Below are experts of layer 8 (counted from 0) of a mixture-of-experts language model. Rows are named router (the router's row for the expert), up (a neuron's input weights, with its number) and show model dimensions 128-191. Each number is 500 + 25 x the weight over its row's rms, rounded and kept within 0 to 999. Numbers have three digits each.
After each expert's rows: "mostly gets" lists some tokens that are sent to it at least half of the time. This comes from a sample of Wikipedia text that the model never trained on.

# expert 2
router:489497533469492512486486502520501524479483464485492495527510468476496477465483503467517473511467526467480518485517496486514508547535460536536521481491495479477521481513498479510445485485495523
up0:525507466533495521543548509484521522483505510492497510523537489491498512524468526471518452482492474488463498472507541483499535526505492462515476523495484525499491502487485501497491528419485513
up1:451492531504517500500467508505522510482476426465498524471512502488519495498488500498525506512512517508471516507524551542510541504500514498483487498452479510515491500514487511500502483560503501
up2:502483579482495512501495534493500546523477524547561513502466505494512483537468492518501481498510539502496507467540478463525481547504514519502524519509472478486530513505575506459504494463485486
up3:512539506495543494510462504518485520502536489497504498508499495500473499542494449479495498488512523492519478475527483491500472514509510522517474508504462474545509491449469463531492496499480496
up4:447501503514503494474492495507500518512508502495502525490485501501499515502469493515500480475459531509480527515501485522469495518528507499525495512508509472504500470506514486526487517516513560
up5:471514502511488475480493516539509479502536489526497483495480471491531510504551500516567520475505439522474499452526477478496479480473475507500509519512466496469463489501493500474504496490502493
up6:503544524501521472506485509479532486498499491488482459527500524503541534449456500566532537488476514479492536469509502522530489484479505458525493486473498520506531519507493473523489510442534499
up7:453450524526484504488544500442498508494501463503471495466493510464500468490500514495485499520494500484508507512488492467495549496498509475505535506498484521493512491559499447485550499518451502
up8:487510540500561532564476475476511474499504518512497475505480505491523466485505485486489461480504517483513495522494545516517454523535450502491508489499472494516552512488529500509483503484488507
up9:476523483495503513496540512519508573498587505495487541468545495464528538462491459514510488514508529500479499522501498486498480502486496548488487505497480494493489462493520480495439503498468508
up10:513485522619487495505491519518476500500497486499451503555515536460483508471501438522510480496472539527475507470487496536563499453534527499534491486485458491524478536445519502441480533495502462
mostly gets: " the", " The", " his", "The", " their", " its"

# expert 3
router:512544498478479549512471476510487523530452508489535491513509496447486510497539505496483468533467506482481478543496503480477544523495466470493560528468479536502515498503513571482513511499476474
up0:481484469509516485497529499517527534514501511481500499529487485527510475525497559529485509499514490480496498472508469483489502509474515503490517483518485486501511542498518495506516531551494463
up1:514496528524511504476473539515529496492493537482538504523489514482503507496508511560477479500478455483494487513487457519498498431534514498547473401529466485498529500514482507493495519559497547
up2:480545505507490507508542500512484469562501488498508486536533487468480491520494505455485542505510470549498534519515460542551513519480500503493479508504508516512500507479506545438515479448530502
up3:482501553491477581464489475522565493508525501498500515497564479527505452512529523563485500510512582504495422482460497450493501534503475471502483550498505535527456492487472533494511471444461499
up4:517480526471525530527460507497509494446501532466472500488487503504504515454537471524499492502462478460490519497478545498470455539495520493500501525448507511516561501452519538494466490508498512
up5:507508516519477556490500480500507522509540504533504492501505502475505541518499510514503473510490469495511479449539497479518529443494509497480482470500528554488482494499516508514451515508506497
up6:528489488502499545539505493508511531503544515479490517483500490467481559485479478541500474500488473479505485497502452493477498489535504512491477493508486512477478492494578452512484494534490477
up7:524536474493493491471485522534499442490490501530505506514486436489486495479474485511519555490496512530505486496498510492490517478504479534521518457502498499521479503507535490495509483500469514
up8:523507472538482517483509547467460489474495558533517494503504473481512498531500489475511516467523471499519523463477433467456509467542490484497506523513498534505465502501529494508466534462534477
up9:525508467504470487478502491512494512514493459471508509472503535470516478477489532556512525493506494518469507511513500525495507504488497494496519502520478475549503529486491571486520476445497554
up10:413493477498507534480510490483505528501488503484513460518463503504514507502499484447502518490496523486454525484536492508483515447471456476476431513526501471501471500519504496525512487475504462
mostly gets: " ", " S", " Z", " para", " f", " Ku"

# expert 0
router:510520490504472534460475480543525529472520481486503525576483501504507514504517525465527496547427491475494474490469514507493520500505494508503550513486511529480499486509503505488495472462493557
up0:484445508482500415494476501457496502517487559554500494515562485485484495514471548531474505487543474470541511522512494488463486489493528484484512533512523493527488490527498484516448496479475519
up1:484470478546491511498482525497502493477498523504475537498502494483500481484516532482501535502521503468510507453495493534501499502509497495495511447539501506481536464504449459500508525490499483
up2:535514505531473497499491512504492527531475513470443486506537510498520539462531446578529497534507484502509499486500492450495527503525527505518456539497532473475516460496487491469470516500506514
up3:503485540518494514492495547499510478514528501509507500498448507442522517498508432483448529515470489537500489464513500477528506499511513505480543495495535487511500508488471499528464507513503524
up4:537482510525497547590492511516503516497503513499498532525475535468500488489480514520504491511464479497535500504501488497492534518499484520458479500481477481502497495509536516510434486524492504
up5:505501491528496524500537515499472519536521523509515488512524510462468500475511495492514524531513509547500504454506511504497465460552496516505494540540498497518487498459441499478506499512506503
up6:506521497473498490471494471472488504506478473489478502496451511519511508535495500492500523474485484513509532529471500490501481548505525501528527454509494488570510484500502523508508499492502545
up7:553495484529501483474504498520461547467527484511499462502509486497464516500530477474519496567544479480498507532494452512443456491506481533513487491508504527505518464487478520505506504508512497
up8:474494493571482493476488508548575462498540490564577438485492534523521510502492521496543498496489465552487511500508548499541539498454516492528502506525496510526519497517556483508485511500546509
up9:516483469497510475467498493477511480491506456486519500511484532518497572501496517496493509489501501506503473497513422488489553518508485551496493495532502517518528491506503493528492542523463526
up10:481489508517496465503496525483465532511479499496494501503525475487542507446511502442488475477462530536499499506486494495507555503567489520493519530486535514523475528457509519471496496489503473
mostly gets: " people", "ation", "ities", "ations", " history", " century"

# expert 4
router:495520510503486559504525499514521514459523487449561487477429507478479537486535514483533507539510447489521504515465527513483491518482493533534535497520539516507502487484455488486480452466492474
up0:527554503527502481509503495492440486483467517505525495475516543543462505504511522470507505490498455493510499490460537485504478501563489515533482513542508499530475486486464492475503487514540471
up1:449515514496539544512446494498493511492497481508523499520516466449488491524515513491567477543469481498514502499488484522486527504500518468501516512473513506493495527506503484519499468480490502
up2:517460497446436498485511504514528459498490502488506538517498495526501496522483483518530513569504503524464554526472499471527496506501517492505503557500488488502496514514474487459501523520495502
up3:422498502500498501489501500510548504498495512517492530469460412518464501518489481458528531490442440526507472490473452499507507502476528521497494495511510519487491512511533495473450494505498471
up4:462508517492490579456515483528514433490522537518468496504505482497509476468500498521509497514511514457485488479489480528478541518484552560496512503500525475452511513460480507499494498510442493
up5:507513493502555518448531498530486492494466528472550499508513494492492509542507520492518496526492514451499529498511500515512529514495532510515470521485545516500471511503536508538480492499517486
up6:468517503456505431468530515575514465528499504482511497511489514501495509485495501487480504503528492470522507473503497491514456500503529536521498435556506503509518512507504530490496476460489520
up7:528498505483510446475458502496471581485519497522510497481516525527498497519517502477513480466491500445503510511554506537494496492475527543519520503482525534490529468516533516511551487500467511
up8:495512483523461536521520500504539495554502549483500499518499545497478540474497514505461564599474465471499485491489502496499511487488537501510535451540507509472487479509466558505506440487514531
up9:520543480532511529505509523556538499555500490535523498467533472485492506502497497494509457485498485492498512527490510525512450448463482494487414509459533501506512494494504484454505540526521502
up10:493542529480456524462483554487474535509497516506506497491484518547529485497530473491469492500471515535536497527498519504492506540507490474506488472557502479458473500499497499491489483489506495
mostly gets: " made", " played", " won", " held", " used", " served"

# expert 1
router:515538513489526546473526469514469518488529468499499455489454482486492538473462474491493463504501505472510467535502501467493517521509437512525485519537495505513538501515500499522495488479474506
up0:510539490494507498491540506493485497500491470543499500486487519506510505480473486492495507501514459520502495508526514468543498511506484517494530503498478511467504487486493487450522482517456475
up1:489532542501475505498480488521484480459509495485510483479498538490516498507492543512475500483483520497537483510503477468495494480524494585465513474532456468489520487471516503521475514512494480
up2:505517505465473499502503472450489500500515501477532525504529506527485529515478489471457490503501506495493507464514488490492456473486527526494518542517481508561494482514503485512436517521493483
up3:515481510501504514504479501516454509499508501505513484464503459530511529497500499536483553496521480538469518492520522485485517451512540503508512479491514474513502509516454493504493496483547487
up4:525504450470481496503476493535544498487498542503481479492482511508518492464532546504494482512492435508481507496500540523484529508503499483509467433497474499497509526515450464509498566542505493
up5:555555489490510489510445476479494504501485510481492501530483507488546510498466468509505519536515507490496521506482477471468490462560485490561506510506524539555507493463517488500497506546474495
up6:487517542477510495488471501494484505514488505509469453535506496466524516503485513468472503530501542496438468510475547466471455489493460517535500521502507502475510507497483439502497499512479488
up7:500510483523504531470490484477532497490499553485509521518540498489484526440495499516552495508523521505504456488476456441480540511520495545513501460475451500528505554509508516505536505500478546
up8:510457498494470540508485501497524494501518521475471505500542493542483522493516459496516509518515453498508498494505555537484505512501469497495502502474481482542495503480483503526470561504422486
up9:477508524512506504509447494451498475488479474515514505497478480542498474526495509484447478507465502514505519487510426471510505529521486509498520477499497451517474516485489532533577496467496493
up10:525508471510474499466493503508473541455523475487464509492502491512539520487499527503490503444498466484506549498505522497551428494497504500525487489461499484488443481520464515498479537491512532
mostly gets: "–", " (", " \"", "/", "′", "("

# expert 5
router:549532520465523505470503478526536534461452524459519481505495497499505533499512510491528525494506468496448497484501517517443532515521512537495570515506526535554459482527477475474472501499490490
up0:500504518462510508491464479500495493455517501485507508528473506467486539487510563467552512525527485455453527539426496504502497428501493533487536494524475550499499477499503513486500512495513519
up1:509490480511524435504493516531459498457503497478510518487509478461523537499495548483501497534521501497519488521495511538509510496497529491516519430512476487487576545452497493558549478485504445
up2:486467488497487507507517480517498509502510499511499524449465512550484508515493496499522440502502485520432509499499505466515492487527470477525446517526499499537486513506490516414528478493436526
up3:468513496499489521464537504444517513500522521516513482513494528455501482518541523497500545514472502517507509532553516500523469520463508486590550498537492541506499484544476499506451493470519500
up4:563500533496556436495496558483514506523487526455509500556491492499508527504494548520496492531505513503492499498523510507560534502520512558529486459504480488541501546534516504493475476502520467
up5:526491437510486429464515511538505509489493493519505491543496499474525531535531506504484496498502481495505505499527514518462505524517490500537483492519485492521451509509504487549416475494499495
up6:495504515561529480499502532512546501462537524516525521506529518505539495518514513531520541492534505523499506498506512499527507525469467477504440491553444518515487496481465502489493470475532524
up7:505463514512514504512536502528511484521500499495481498468476452478445530527512520505556516492529512506466502519528494507502551526468512543476532492496504463487504521532499487498495509490563448
up8:517498525504551501475489502547550494444503494545557512547484479528518505435433501486523527454468485453460501429481540480565479492477482495454502483521475489520525503501480535525507540462523526
up9:461518486515496488504509490484515554445520528500489480507449499496466516472529496519482510516470506500518532506506485499481481526526528534492429476470507472512546484480500482501510499496499467
up10:501509483512519509521508480489502470532531488479512487524509503559517469500488522519486550513493497517516504489527487527488454518499512505494503506450492548516517495501541473499534490540498504
mostly gets: " ==", ").", "\n", " ===", ".\"", "\"."

# expert 6
router:492498512472472539507473511520485501507439512542535508526527474486474527483515503455499479558457505459504548463452531511475527493515467497498523530516541512536486491549494503509454516509469543
up0:506488553491448521484501477493506470545484525498539502504502520487518530506559510528502513501485502505492480511453444504491540470523469490511527512514496510502500494526544536474503484510487483
up1:490486461482539531514479551493508469512486539472495542486492508491504484489479520517547522549537536500513524447505507495547514498492453499500559522511463492528468501495477511472457504525505519
up2:490567477506521472477430478501511477484514480501499523505584509546442516500523510524514518486504493480501492483495518479481478451540495538489495504483526517473481515512550473504476488465504496
up3:441496461513478494533484510497500467491481549525511430490444502495500496507491540500505518523518461523504471532492450505522533500502449462451476510516499537506478505534510452481478485501467483
up4:464505512497487500478502525474503521540498484520497454512512451438491486503517502558520526497532506487485532498500540525543460499508558491500474546529527500564483444511549542495510483513480493
up5:489496527413491484502580522497457460503478502472503490524477511485525475514512532492484505518489445502497508475450482496471527537496501458472533495509505489502434512533501471520490504422477496
up6:479535532540491459501477450514489487534482503535522508560509526510477515526486534480489513522486450504500501507443511503491519505502477440476532474530471499492524495483513438513493497435514489
up7:511564518531532489497485499402487509496499488536502513504490500537516488452501509491508473501513488494528559487499476531515496509526514499503502480491511518561491483516547498502486494506484549
up8:526466511456506496502522502469543509520486491499516528475479504493516495489494473502457522491501495489520532564498530511481512512525498519493525506527492529465549525512517551509474442530453473
up9:490488470496492396480477492510552535494500492523497502521525523504486521509499498484462532524505468517501458482516526505501474514513519503512510494509506537480509432494487461517510486490515503
up10:502522455495510522491509501498556485532499504512504500486503498464525519529506507468500511493493499508496482566512478525502472514481417487509509525516500499451525494461501523497510512498477517
mostly gets: " David", " Michael", "á", "ik", " John", " Robert"

# expert 7
router:565511542452494508501481488531531500537505505458508513507462519459498546449539544499479520498498485506474522485480523480512530497506510478506472515534495540530493503523499547494445498514484524
up0:498555465525501498475477449501535514545499584470533505486499509444480501473502505486517503473473495506493506502518497501527525464503512496463517448540518459504519497499502500485483498496496492
up1:483492492525485479488451495506478472519513505522471524521511490480470548506543531514514447527484499460492494500498507433460480457494524513457517495477504499528519516558511475510535525476480495
up2:503520515471474471516504499494528499486444497504489493516472539508485552548511508505508547518495478475502495513493505500498507487534553504551487468495515505490499444493517527524516492533474533
up3:530529509518502507484555490511489491475492481462497536488503516519527536526457471451498464554469511505507511493493503496512495499456493498558501503526504537487449479544506525504479519503499528
up4:501477482545499575445539517467498514496512462484493475487499482507498546509522510521482537498511487479509509441526487537506492514502499515540482547483497562475479529479490508501506560517467504
up5:508472455494513460501495448470451482498470542495545463507490529472453496508524505457542535485507533516491493528546501497495548486496509503511494500528556513481504470479468500460458517489547514
up6:483480487468507492474479471500472495451507529555493521532502530505460505449494503501518505476523508504515526499486514475438482535514514474440503508548490487536515482506508470516500504451514486
up7:511488470486508507539465504470490499497529501513486514547471511516473532522514555506535455532477488446486541527491496522525520494483491525532491528499489537503519536488548509498553465531489493
up8:528508496479495506516516398479521474521550560481497506529554476485500497486472504501504506488505518552501513502499546533486464495510533514473543528522514525442514496493497525547504471498451504
up9:504500487523490421509476529514488510549447487511501493502482462531525482506529502499497499459546492484490501502501479505497514491500516515500500476588481507489498476559512504499474505510499515
up10:522437518507489444520521513508513492481519433497501498543495521496448522488517512556499512490468514480484514526470520534465496497489521491509499523482499508492502488542470538513516500512499505
mostly gets: " by", " from", " with", ":", " of", " and"